{"d_shared_expert": 0, "balance_loss": 0.00363, "optimizer": "cautious_adamw", "batch_tokens": [65536, 131072, 196608], "seq_len": 256}
Below are experts of layer 7 (counted from 0) of a mixture-of-experts language model. Rows are named up (a neuron's input weights, with its number), down (a neuron's output weights, with its number) and show model dimensions 0-95. Each number is 500 + 50 x the weight over its row's rms, rounded and kept within 0 to 999. Numbers have three digits each.
Before each expert's rows: "comes before" lists some tokens at least twice as common just after its tokens as in all text. This comes from a sample of Wikipedia text that the model never trained on. Tokens count by the router's weight.

# expert 26
comes before: "1", "\n", "2", " |", " The", "3"
up7:558392513513557417494579446458482594489592524450530500409489500430549427558536404576470440567511497487494480593536504564468454568469518537491345564505473431505505481558473470487544500486414570549560500420464519595516520545488562492526533481532545511501510529428453487439542525490522531452
down7:536502428502617387524531473607569602526423525543529450452455461494444532473488477469519530508459463478524479418546506554536456484456470472506488546525575512510583580375543481504455523499540546457445382613534514530455453510463477519528494382432481557500522443494503511606506506490556479512
up8:531567550520539474516497499575537426508499511533636497460492656500527455482558482611438455533532488462447431395431433555492526504423449545513470447524614476490442526482562532550469562546499471541490535466465498467379507493456534497555512525530469520549463518429490523402527424531572503506
down8:466491440606556596537567521475422447564501488493486577419460564441475533503512511451499484550568552473582475484464624500514496506464428504626508536552471517467602478569467563454500447431461477448428534498540405541524482474453422486554506443516475529434556523510510470530523455372506500507

# expert 18
comes before: "s", "1", "2", "8", "t", "A"
up16:489465480516578506513478549576551538480547499491614557481541471467549489520474557427497510430535515486464358442525492441505547524499510407540432514462478476492557503453419593479419568427534423526412536450451502468487521449505454591521405579437548541549572514508440544558525435479570555484
down16:538564426539400521429582485512485560504497559462460582495407421507503492537450509552596508515536423458493421489574522579566494579422599510515510544477517503432553464482499507606501508584448530541454490533549592486503505486447491514432497561506458511466476456521441425394510562423528523446
up17:514435492436581528406505409480485418496582463528558536493488552536515490406430526478536550551568522417506451536511618476469559544436495387501503531503470512527474446469515575436495485480566424461393538513496452518516478441469547489424440586487572467616496566487507464550473448458473525547
down17:524514512433546487408477481550482579467541462565488471582487469521470530448521543572493504497415423510480432450485464435489524444480502490398522528462537529563562487554429528467491493577598477553423470454532493529486507493451507429454574555599489459539623521632519438388548530450465476537

# expert 17
comes before: "1", "2", "0", "9", "3", "4"
up7:448530488548493476450495581441584545494526552524439482482491452507544605529550457442528495453555473575511478519514471416531389442511525586649472487554518461502465503502526537512529406398516456600490486486520430434430447436505508496474562498550480528483596556511516528472543512489509647471
down7:551368477522538529467445364471472470534384532523533502484529376480498408526457504494528529491537549500543522582569477531491457542485454591492504591431416519443567462591515457517549492475430497586503558524489517454515508458526536436511560544518480427525525539501531584439448502517566492416
up8:546472495414453477475449596428528453425514530446467528523537539508555540464564517525529529477516457504564459510458482395426433536494522490614502449504563481529489516551548471511551496449440499548493549484441532426419489655547608567488487439483493568490404570525548470479492539400539567505
down8:494493479532518476572597513577482459531546447518439402521457432556417447418569593549470482574452571475487416518429537521522469552494532460511402472519495480455461581507555517535429521470488521442541515530588480566551552462452517482453530559490477474505514552488439416371434607524477503490

# expert 16
comes before: "ed", "ing", " of", "ion", "es", "ation"
up3:501524476498466423529491529510505501525542552431458500389503465492564522530465580466450525576566528403476443410460538484421507447501449470498501490605563448421441532396609486396474494441492560470467573476484520509447506473528543438541585412558591529558424541477535524521550453467497527528
down3:519524422616416481498493488527571474491469466501472497438481535466520567588474445470534542506443549495544381430552489532487530527541443487445564512489447529460528542460452411489434503461430431471527546480467570495531526564538454541574500495566613416462392486522556549567437592503443554552
up4:485547498427498503539534500548499498468612481556595433497469493459520446492594537548453494423429549525492483522575546484510562442436535439509493489517511510372432476413632443526540441453483492462531500513471581491514520466516622507567481472499526406480374531513486555438439527564484525534
down4:450395487550496497469537488525456553473513615533483484501442490485485436527453593456531472468463505478453469498510490506448557459603448567485589557502473558608472499525565491565418511531406565439400461542479531504569454497623525464455471502625484509542461414462495499506575552523435526507

# expert 9
comes before: "\n", "|", "-", "==", " a", "The"
up26:457479458427422520539485481421474528386471538573436506441548582494564528565504509485463577526386424422554476625529561489491431542576577545502487494509471491496456563518439475502562460520521469543506511481413469498611406441545544406554506469542532501458443490527531534553526468489552540506
down26:521546509578439488525479502487526509506508466514546488567454471464528505433438510467502483656471431479584497425427504481528475509408508501548476496459495531518497470362530551495503436520513495497530501571552625559528414524593451353558473518552469444483419564508484573450558475518446520550
up27:452508535498497494520439410508544509481577469547504521433635548476572530527535564553507478416547419522471406385619582465440441431557553475515492469465515480516545500395477525529463490480501552430453471475484500529518566478557446528525550441434503517521542404466467563493483447614534522501
down27:516528479496553514452402473482434471512480471572584597442523517545490476500502465513537552477590375642429506516552472413464487467545553529432491457430534526425499540512465465532620579575465522493441551507482521445534527531448517491446500461525503528485486473563363576448566494491538475482

# expert 8
comes before: " of", ",", ".", " and", " in", " to"
up19:539398503456565616538517447515447443569570499491503562426507402484512581461536421556537511556514437441480543643513547442531500384493493517487519465528461503421501421495524429593585513544483513572420488517476498491565484476455469481515567443518447527506501496512483414524499575515429469509
down19:440519545609520491523478551410462415545435511421477505520526572503414460570407479596487535410521562543543439447428484434508454562477469543454392459492416566469493539519526510496506607499470378566538523530580525474537565544457523419491532502481484514521555488485543474510525516461570515542
up20:481505568508573567543440467442430497555478501538448477548532528453448491446492414448454492489390401515430520486614498497514537565529468524503506512508555514579501494509503442447522419564418475459480436431492569534600476536460543496539444453562413400502502437527500468569512612584467541525
down20:493568452507468447537452473601613444540544476453478592479445465478548467505480614467549566522552473477522534420554495604539464427449551464572540416423520498509555389419523554486463428455450569470522459460486551527480530454537519544456480537515583523436472501493512550426438484433540534496

# expert 30
comes before: ",", " (", " |", "'", "i", "a"
up3:550484527492566547535444485533563524294486499443444562510478486581483456469515422503480536541456471422507531488522533500533517515511438500547469574544466489543564412501488404450481617495563589519479436501481547527459479512531492629575495447440467474529558499572508467430580474516470506491
down3:495577498491505494491557499478497550450528513451408519551537477528454442480592510436511497510544366527461450467453396463519555569513530517433463579514545530427493532522438502438431495558563462441465450490586511556572522546484574475479445574452429579498594455497473538450499398527566535594
up4:521416519486502433419535568456510512547544524516474572425579446427393560510496552407523503559492455556437519541536535527485367455468515525502513559557439472500463563388466445616397510443493472500480493407497541536550504414500492498476507514472551496578507493495493464483599535579523538502
down4:581487480590562489519520537510455456462409426571520463487556494439499385551415504485505519487458632446455547443436489399478507442500532549528637471516528454453492503529502541490519466512445599526468563534552493523509497556487437510532485474496563530498441566527493492583570509483405427411

# expert 3
comes before: " the", " a", " be", ":", " to", " not"
up0:406586569499570514540491475520512568586567510492527445505443528469506484467408497508482608466488523555445436480501535412487546409521491515460494568531553451664546494538516434453458494484500528507470506558525491511475513432502481349453452573491550549424469472555511500448466591485511553436
down0:483542501496384482558495490511530465392493439498492445576493509458422457479573476434451530521503547432507497457473521469530532578419562405447562566528593555511503443449466482523613586571534474428411468515477521454454476554502521533463527589513591527502525512513476549385463553476488566554
up1:563482538437495505451390465566546531398567540544495529531510450494531445455577472484518482484388433486591588489516525519457577415524485412571467499545465540575499514534558429496613481467432443559496482529489475539390562495520521561524519595585476454452447464559435478490488476495499532495
down1:521514522513531510539497494501436584481510439505491509440535384452579521527515374561496512545530514490444531506537572500467499529569487456409568523599604484544511408420526508550456549542586527512503540496509533426477473544538516400441361452476510430557484472539404493537548499530455436470

# expert 1
comes before: " |", " ", ")", ",", ".", "–"
up10:472536481504520469483588479505472414508515502432447516553484401501516579490452563523539453464525424461452513565489469425426417509453440468531529522508457480517597517470563434480584501510600541533471606500533518546543509537511386504605455482492435550591532602442548507564570506481461535422
down10:459440495588611510626500517460441471457519522496530473419487545559497461515502504535559458497481600524519499491480374508511543426526559471519462364586564472476486501508578548546422488499524519519512499489458534362462514476477576542511550478429472533426519431548524515432414549552518542522
up11:508459551450556404400495498556563556520527490496436494518543458524570523546479409521544545541419599545519552491536543489527402507540482505471440473475505526510492514363442557512484530442547503561599443482419503485412544494455481619494539489495489483446561500504426498467455465404528542395
down11:505588472493523470449514476464512529484428504506590421524494504509486529395518579568542441606418398535430450488528509552535472472480510440505423449527510478461506487517520499516449444506635629494566542518576615542434430512557498516502530467560541476518441520513490587454531497446521414469

# expert 4
comes before: "0", "9", " |", "8", "7", "5"
up10:560548546455539445531499390503568501498463487460581542520548448505488500470469461540554467409491478499461513539470488432481541558537468537434428509490472438501520404488514517584524584486521444406536492442602545551513570500527485532455583559584514361470487428496453425624543519564480525516
down10:436537461518469506451517494538476517504486471497479489414451572456437495586530563465496472608498435534479503518395494501532496557496420485571493604474482561574409475574402470496559427509529549590431560557502419464516446458452528525571507448439561514503533509555575520424602537420480475488
up11:379548577481506555473584518457479468507439485430587494549550407507431418450438511525515507533575558463503504535542506477552475576495556525587437498515492485459446557552453482519478511460614597575440495448559503438550476543520501428462479493600556521593574462472444435462508489522499544461
down11:584494498543479458529470518520540513394525415424383541537469501434458574562485538485501450517494447549476526528427496356499511436562521502425510569543536471501516427445477584586516552527445528542489498519437458507519463473557590447504525493414464585521476509588635485456530536511495478472

# expert 11
comes before: " the", " a", " and", " he", " in", " The"
up3:536471497444565447512394405494509468465492472525534459513512484521497577496455398477523455550432546493536402502549488533449580451488494509506499497479504423653515464525552601487496476510522441499514509534474556412438565496598498522469473394574472459436577541462544558634499551461492500517
down3:495445460492530438488507451458553497455514502482436435450496466460590464491467563453461430466528429533533487515434471533506527485512541524421483439472528630474533476558519497410442555526512574471530570469639502490485421504517556514462574559426548559466407462537551463455515586532546612591
up4:365506497505541401451529551482388508558532559502508394377643440428522526455621557430427519557476481469449486509510543463531407539538528568530554515554517514508503419430478506531525488461545487519478535524502487497536560521495487515531436508475496479534437451450490459572510482448578522488
down4:480480514511498488522447501501517502478524490481437407616496481529518472484525350579441526582527482491536459575498579460514464563518550604554579552521439490426543435580502502497414477524445430452410505455525570492568470435494522504487484505516548535516419418548575561532419465486451442568

# expert 21
comes before: " ", "|", "\n", "-", " S", " D"
up26:513490512511602570473467477481476505537445553484448468538625395549581510434568464462507488586490411447521486533542513530502459463421473431556487511560484530512402564466461415479530552424550385579578558527419495449473521560501493548442468548530538480436563507478435485587547520515498500490
down26:562580505554438488485529449520520498562517584525503516582448516495489484533545449479490447466473483538556492512454442500468596497466558490483421512459569348551530475546456592485491547523553526494437570514497440470399549556484523490402477508563568449554496529424419523391501433558435563437
up27:496468562401621440468527546507495571507514565543485450398491521545405560489533457523447561550383508545542422558518566562513531487537570480553479470503505396548569570445502596453502415519484491507476564507506537387543546494420492537435464506530500481458436526522484523491474541553559531444
down27:534517524533553463482538505538422501544446457473496493536455527601449406483507576463501550419522436517524478519451555534495473381597523474520586535518455514474441554451390464475459583523459618581404487498480499459537488408411560485498469570583500454473466503555548559465529535544449546506